python train.py --n_experts=16 --d_expert=192 --moe_layers=[0, 1, 2, 3, 4, 5, 6, 7, 8, 9, 10, 11, 12] --router_score="softmax" --balance_bias=true --init_std_router=0.0356 --norm="layernorm" --norm_eps=1e-05 --tie_embeddings=false --lr=0.00144 --beta1=0.95 --batch_tokens=[65536, 131072, 262144, 524288]
Below are experts of layer 4 (counted from 0) of a mixture-of-experts language model. Rows are named router (the router's row for the expert), gate (a neuron's input weights, with its number), up (a neuron's input weights, with its number) and show model dimensions 0-255. Each number is 128 + 32 x the weight over its row's rms, rounded and kept within 0 to 255. Numbers have three digits each.
Before each expert's rows: a language model's description of what the expert responds to. This comes from a sample of Wikipedia text that the model never trained on.

# expert 1
Digits inside years and numbers in tables and career lists, such as 20-0-1, 5,40-8, plus mid-word pieces like sp-ar-ring.
router:108158172157159165178079160151071157130119140114144154164127141090087118141079079110110132094121103131098179125118159156165057155100195092135160106200131115123136121109068155080139098135071151125074145074131117161141146155122153107083093153114150092175102113104100138153159145094106150104117158120109124058150085076152147186156115106165146139110141105164103124125120154164095093113108106096144203156127121101114119109151229134101163128101090190119117131134156138141106133055104162156179094099155128047072132160107118120144093152122111083093192113113153162127113147167164169135121146171134112137085189123106148176185166105159130129130112112092195122146140165057025131117150101132110126093106110142214110116142109123206082126132120143125091142103100139118079094129128087
gate1:143115111096110169137087155119193157120121134174133076135128141057127134143156110124092124133137091167156135100117149127195110078134121082120116088186060130146113112167118160159176078101133123140105111134156112162137098130171167108110126144145172161167164158093104093120132127119108106009197180190164148091135100076120146127150134102081126122043056167105105145123203154127112091118105150097141162139156167106122152110156135091077170148063111126113109104147193127177123167122121100125169156098155027116155109117144142105128165108151071128112116091138168083123069050145144121144138149116132141139081160092109145208137069129153122135125093157131151088126101124148102119152141091132124121160209137164165140146131138148123117185108162142122100141115034108176133160098147146
up1:149167122087135117141071149094187128162080123172153163152153147135055153215152134202097070144093115109165134092121132174154118152118107112098106108103089125137116160199116079152178093155144111164089099112128108187164224119114144133110135159136102145126121213096067076101119120107176133130186151163171074105137131113145156145192129091092102115088116100075152166109136125150141118156096153109122144172098137141113129120154136075126130122104086162102169094151178095128153172126169067143114135131106163085146107153180178082140189119088090121092119093140195132125128117167142084108074115094128118128105120071091111146145070142159124119148106126119136141099124151100114116149117074174155130171129075151240131170137152127107066090107137147133151135126090061122159149126106102

# expert 15
Words and name starts in football and sports-season prose and match tables, such as team, club, ENG, "played for", and the H of Haverfordwest.
router:122099150143117158175113168156094141124153100159124097090127085142033077127121105116193098137054142134118117120127156111194112084107153087114102147152069138150151194131115117169162157083098210169135132127146127130121148138144146139108099129183145133130114062189149213125143115098122105153152119074106189162147108171138136109127169155125068151192075170124144101088125137134140146112126060100129182096108147120118112140107171145113077066134088119173119080131116116112193099137120123137083026149156171144095136099113116097104126091090142180129115142115104126115143111081152097069147109123081161161095117157169122095138162083144104124128147156041162189171124134127119145158117051129146154129110140164096128143120101112109208149165144093085112153183167132175105163149150152
gate0:156089157112186188112154142104134170167152118114099143137167114164135108091151090115132146101125095078111151110134123129121091111121154119143102088153120109098206134175184094134201169082165118173050126062060154153144110131090169116098083110073139142165118139240151199127058101102117105108164119109082133120143138136138114082169138167138109122137112149163112111100130113117115118106108106199090176158103119152138154130085141111128143135101107200164090070139099110153119141147136159153075133179175141166080113102181162114147156136110082134157171094106082182142163149164156133098116123130099102181135125153146148112167100118072122134103095143053128162089113143136149178102077120131148094191035127115151088131111159125148134098148129159117097157109051136101057119134138167
up0:139169116121123070110187097084105124144099111118120078136135098160131130130080130135128152140183130120108134175074160095161144091049153098139108128191098161141036081107097127128063111122121129134142096115073121155068153117107126095141169108171169071068137143145163068187150102136152106133131180134195098179094158171154153120152065141115123126138088134130160061134105137108171125108149129134112146201198128116176168137082130128131110140176161083080137156161163151119090159109150187177120177130096167117121063152136169142077119130126107107168149118129117110141109137195165069093104166158152105047110120123091193121124145155140145102157155148134092087155165154073152122114152161122115154087164111113074108067154093141077094124129131126112079152147162105132149125173082083

# expert 3
Digits and pipe separators in sports results tables and dates, especially the 9 in 19xx years, like 1-9-87, and score cells.
router:089100099160102100130139216164100107086157065116097153112116173160120124145088122176122117174058132145098108123123145068061127150069109083052160130051167125133084136145090172162168177172116154140145152131127137072183140102079131127159165137108103112181163118135107124147189113115113122186124126181121138205136148128143134181184126125130118123138107151138187086099089126168178128083151117094127115085140099133137179183092121094093153054132154142120126111074122136106108140064121161158176115162101137149071152189169120099136074140060163157147116103129085123082149122091148124101099106091122163134109144126111162143138127162084164113147134104124155199110170068125142161107089175119140075128116157108131159111120205132126137140133072158114167151163152136135173059126102140
gate1:096129128157125120118174174074153209153132041086133098189199124143155091164141142176154131141083128105143130125125130120162088156126082082135171099046108085160157128119172165136136140120144116104072109099139115127097169164099122165099116134110100115145105165105156140059116195137174139090177152168126075024100097103105136116106135091136122127118169136131103131165137085129112109114159204162158089125130140129174106080133172136088178147163090120048138100096127109159113101149114131081140130105108154153071126140129175134193156129131139149169244141138123113155131148146116152164094114170130084143128135162147139087111147109095131126147137131131157127077121115150184124164115182136103185114116218111182133163115160134141094088125067106136114104092078116150091126158189136
up1:125117079128116073131149083135075074131151133133143163090057146143204091115133159146101095084123124175125062082095104124064211134113134146090117245124150160066127169130112126125165159134117146134123140140146178166173123148125148106188162122117178145102102099132082125105108061138138113171113153094160146236129169168104126174143163136159091145131104126110128070086109167133131146117162135114136197085102128162103114166158161116154084101090108106127123125087085141081139158104167082137129166076086162134091126188162093127129115101128111144099070117133139135146101131145105069140127091120136121138143209165110164164090134157143127142097084155138118176094135157139106129100135099116145075086133075190144148140093143157115155154131141127163164135214201119115119091118091124

# expert 7
Middle or final pieces of ordinary English words and names, often before a comma or "of", such as compromise, plaintiff, Armour.
router:083162122101096114087179185092155174137106138157132119125106115129190139085175186118114137153081103099147120153138134109135159115138070096160128137168184052121095151152183113129121102096137108128068156142151145132118160171075124128130136067163135125102129122125172126143127127148159101120113122181092106145145149120124095146117085137107176160109137099100162128151166107093120129129215148180134074100117103128162156128109103140242083114135165070119102089151068121128103086176152067161119114162109123093130091089157113168120115066133175177159133082147103145139173103096096190096157131106089081099127076123126051046147123121094176116097124088109117122145077149166170154101119156145084161122051192149083147122128139144074068129166129119094160091111134142125155169132192153
gate0:138142100126199128116097141103148091092151141153136099129152076166155154145123134154110095171079122119160110212170154162174142157210134099144133137155118156125141215119185164137119123156070127197140164116159138122072158170061104112089115137102171083126114115109148089152143125138135090127138130167087113092101094102124139166094110146126078123078161083134141149143118164117089082160144121077082115125126182120172065103122138079155096146101083177153150165098129146136064120131172161179089147160072161199167106103161086145164121097132108143135133101138129149191112140124112092130159145151144125114095105095193091090094153105099149211152104131135093124122127099096091122189118121144155130183094122140104164172049177073132111155111115074164123111094096077201157148167148149
up0:115146121098041134081146108157085150183122166080099138136133105100141127133162094136117119133129124154103170058072081149073109124104162143105110066121197100137132083094076097126144124124152105084089171142094131155126138154082156131133122111164135144173146128111069115136103147081175136101154112065114182165148102136064114142127099126165153165104165155140098122128113154151124066150124079136163169156145092175062157142150122113088173122130151095068091118166130138172213101147127084102181119066124148094143143090183185106159049145169144124110167109119110096125169154154116184133162128106117128123129176106069152101116121170183106080103174150166128130149122107139157196133169100131120111132158131172119075075171113131128119072184105122109088112163156151032115149116170156

# expert 9
Newlines, spaces, colons and bullets in infoboxes, lists and coordinates, such as "Type:", the prime mark in 78°46′, and paragraph breaks.
router:158152115165117139131148086125110113157134117154132110142116154140158137157115197149104161131116158101106170150102112146164112136148170153106160064083160116142116168137077093122165125166134094118159135140101154152198135155050141142097112097166130119135123157113082110180106141130116140116126157140113050147154099155132108164153074158111131143072160198115119128166015162134085123148167132090113058169132106144098118100117100111085178158179131144140114101130087155066157155106151105112059158085094109105093069148198145124162088126131117172120098195121150082136086088170101067183117101190140191138102074126166150145163091168110171106132113067106085130103112097136109130118147084119159135092145141134111118149077128132126209154119184114101103176051060122106150125131122181
gate0:129090134140115150120168064176156143111151153181171155138168101130124161108159144108121150067138159102114152144126144102144149125148131102114138117135080080155113155088122082111150173162090141129142181116078133186147128227131146183075136146094141100127098140155152145119133143140030083198160112094118073109120138123099092150131124230150047141120140131123170114151110104109103086109137146052062084178084130111118110128105146119149123184110119165144148108148132109142119152137153072098114135145165143108163135111143107114158136096109093112083063111111140154104109094185094091158122077148077103112159137103174174133138135130162160122133136108146130165143123080150022042144094107136107182150122165083178089183129148140174162128158176103129099087104073144085139142168144181
up0:143087088106093100125139109154133134091185152121149123108117104141153133142163175133106116103183147128110114097146127137108116128091129098175147127143155106105134159195091145078125133138126172158148104109166176128103142139120099171086073119156151103120155112142091178176123086117107188134140170163114056101148153154144143111194131139119157123156083092076159093130081185128209112151138108117072095115112092103059128139107137114148082144102122154116081111143099123119164120143153169137065153154132143197155080159116113119186150108105022117111099152167136136158095113170151159128074067113073123145101181110157191183122122072108185096140136141120161090173103101117122154020126168148167105140161161151123106107111080151068164181053113150178130150137143109116148108118157203

# expert 10
Nationality adjectives before a noun, such as American zoologist or German cities, plus separators and digits in species and asteroid tables.
router:181095100144166131133091094163169063075164110157147127171147129168130137086113157146188169084169112110120145108142170156173140061103047172093135130131092103144127141116143130080121133100107128128169046135130123118129167114200091076130094104135167172085099119141123086170122131079136127104094148113148109132087156204085175099127137135207076156131097167148151091142138132095103119132107126116117156155073123148134203196112140068097159083048123087109181125169122138130080175131145136135132187132172120168121162151116095085091128118121114126106141096096099122126131139167166132159104198109110124141191192131104150113139108105151104134140114090158118122138130058078109107124128147144137138121120072058117133175138140141096127188139137124112168102074122052079163165171122186
gate0:137179096137120101135119083078150134120127076176114142065094037198117123158140156151157114110105091115142167065123097150103191174117107146081075141130111107079102099158107140152092196189113145130077103137126131158191150207110114165155136165123197115125104130125085116123095101166134110098126168145124072112115128159099213141158114058129151125189112107050147086117102173141130132060139121091133119106074145114078145151107143129189123114135118173113078119125119141165139132121099080099094118140108125109106147114088162143191119135087136124175157108129177129124111100107100171135140102135156119095121179092157224127067149107175167096149192118131183141132096136155133093115050158165120113165141131165116126109059136177105095105144140161094109154133135085116175135115145123
up0:189131151104138161124102124121088177169144154142050132157178143066125114117171087102098078187132182123148119154125120068152090169141166088183138119166135111101151125124172201165150072145145133085078156104099159085067137105115152125188178115101141096170156155154144174106121183118099169136113063134074125123161138115145064163157119117175121135072136044171047155143155087110150119145100065161126125159183166121147060052164117153119150145145147108150134071061167151108097103115135145085124099111115133193092122086146175122173106098145134136105139093174137156135162150094119131132127132110125149130118081128142123150135139120058153113113151154123126077114179073172183150124131143128125137135146142105151146111124131124147139189085119088167144173132121126145038100136147086

# expert 12
Hyphens and letters inside codes and acronyms like G-XMII or J-2, plus pieces of South Asian and other foreign names, such as Raj, Khan.
router:063131117181056102118070136115101141093122150148088085076071130175164169213201034100159088193130116158134163119089090114058159106162042143147088138133115101157120159156159079095099133134113160093093157121132109132168083107164114145135128178148159111190172146074160083094079127111142209181102088130108149122099105156164122110143054123104144102101113103149077110123150154135099181130092183131149135126135169099189108144111144175151147107124159143176130143117136122123127111199114180131122120150130064141115151135111116138119093151207146116140163136146129085115141118130108152104118124142132081096149077101133166124133145103138103145147163140181083115140117153139204114131170145094111165155146113177151152123104126123121123083148094086103096078078154166159152123094092092
gate0:101109157173066107136141073116089113126147118130134164104110099172131103188141127093180108058045162121180181148150065114114191133167140057121136158129116098163132154189144096142118127076118133157085170120142157143103146163102127145118125162159120161179116117145141128094139126142125119148123156159141099146122116147183171157142092127124143118108182120135117115110172084108128122112117173080129176158082132152135139133094174137123122156128099121143137106167170059109118118155158066127115106125078152102090075103069152135143221136138129113164134144167160193150098136070000102163111064137127185151084138125145159134087138102136123122132127138115103101126099161058190109160133134092167172117148160130124101093052131159120148159129092083119122142112169116089111144134173169
up0:148108096113173148172164167084126114142144071127103159151121123122115118146125115152095115165126106101131054092163077173124068118068108113082081144132146189120097147080109085123150164149162124129163085122145136127135165095169103106131112124096164084113119161104109122119067143110090135128162145167119121147160148103068152151138192111180090112125088104082187119105068165152143128126161092172144149095189160158100152110115118092095103102107142123086140128076093211108177143100142167152138141070113203155137103195182159139160091187092087152151112083083089091085103138195113107097110149079147117161161163130110102149105127174094142137159131097127164191130183067125073144117091173124040054090144103136164131175196146096127142113103129144150150132176121114130135109102118132

# expert 14
Final pieces of personal names and words, such as Dene-en, Gide-on, Schne-ider, and last digits of years or numbers before a comma.
router:155150154112139117105200141162185117173115133101145175120115174065118144078100135102145091137113153139161074100143122107103102142158159201112156167051178167105147173100181115125145085157129139102123128166121103185063103061187118211181127124143127105111153132156145182029100146121152153161157102090136174180093141123062137111072188095106084096124139114120186131159152145180194137137119138130135125120157130154095051134123105153117134141129150101112172159137102120122096096128150114118174108152139056146101122125105140100084181132174111097150046154113106161123141112157138086110115072103115158105163085162119109080135156074139074168094111166182086075121125141173141089138110119078077095071092156131108113145147119132150145092126114174124115128148095107154108143104113152
gate0:128157090155087148098171205087073070139082151154140114069105140108159152153158109162141101120157135131173145142137102089137141140175115156197152065139143129095106124142098093119069163120129092106110132056149105170137164107101117146143125165182098136213132125121136110136117121088095138088103138101118122103108130105131180112130073164174165154179128073179160089163157100179104103104088072116099172140144131109128111092055161124178130139160109105109151125129119111133141137139158079121140137112146076151143105121121157135102144192140157132196082136140171116099132119105150152160163181153136141125226092147132134089109113122103135207140150136102139082172134123103255086142140195125094117157124131101114167132149125125182131058129120161154182108048161122126147150182118092
up0:142136096133112155143143111130096096089156143149091166074107105154126115175129095140056121210121140146076147156174134148157135151093118128117094145177160144142122086101144189117069157118149165167101129137186195109103152098099061073144156148176167132113169111135106152180150098080072146106141139147077156145193171089108066113108147193055142060119130127124073114153154110161100156111104098164081102141147084121120169115089131138162134184093131169113137119123098222094135039144107072174109087156163087112192128132148113072130142098163124140102141138141078132110113147093128139130138090167159114104102155095107118077130103104111162092080080146136131164101149092108125149136197135154133117133101108187166130146123157097143191173131083128146154122133140117118169065093074145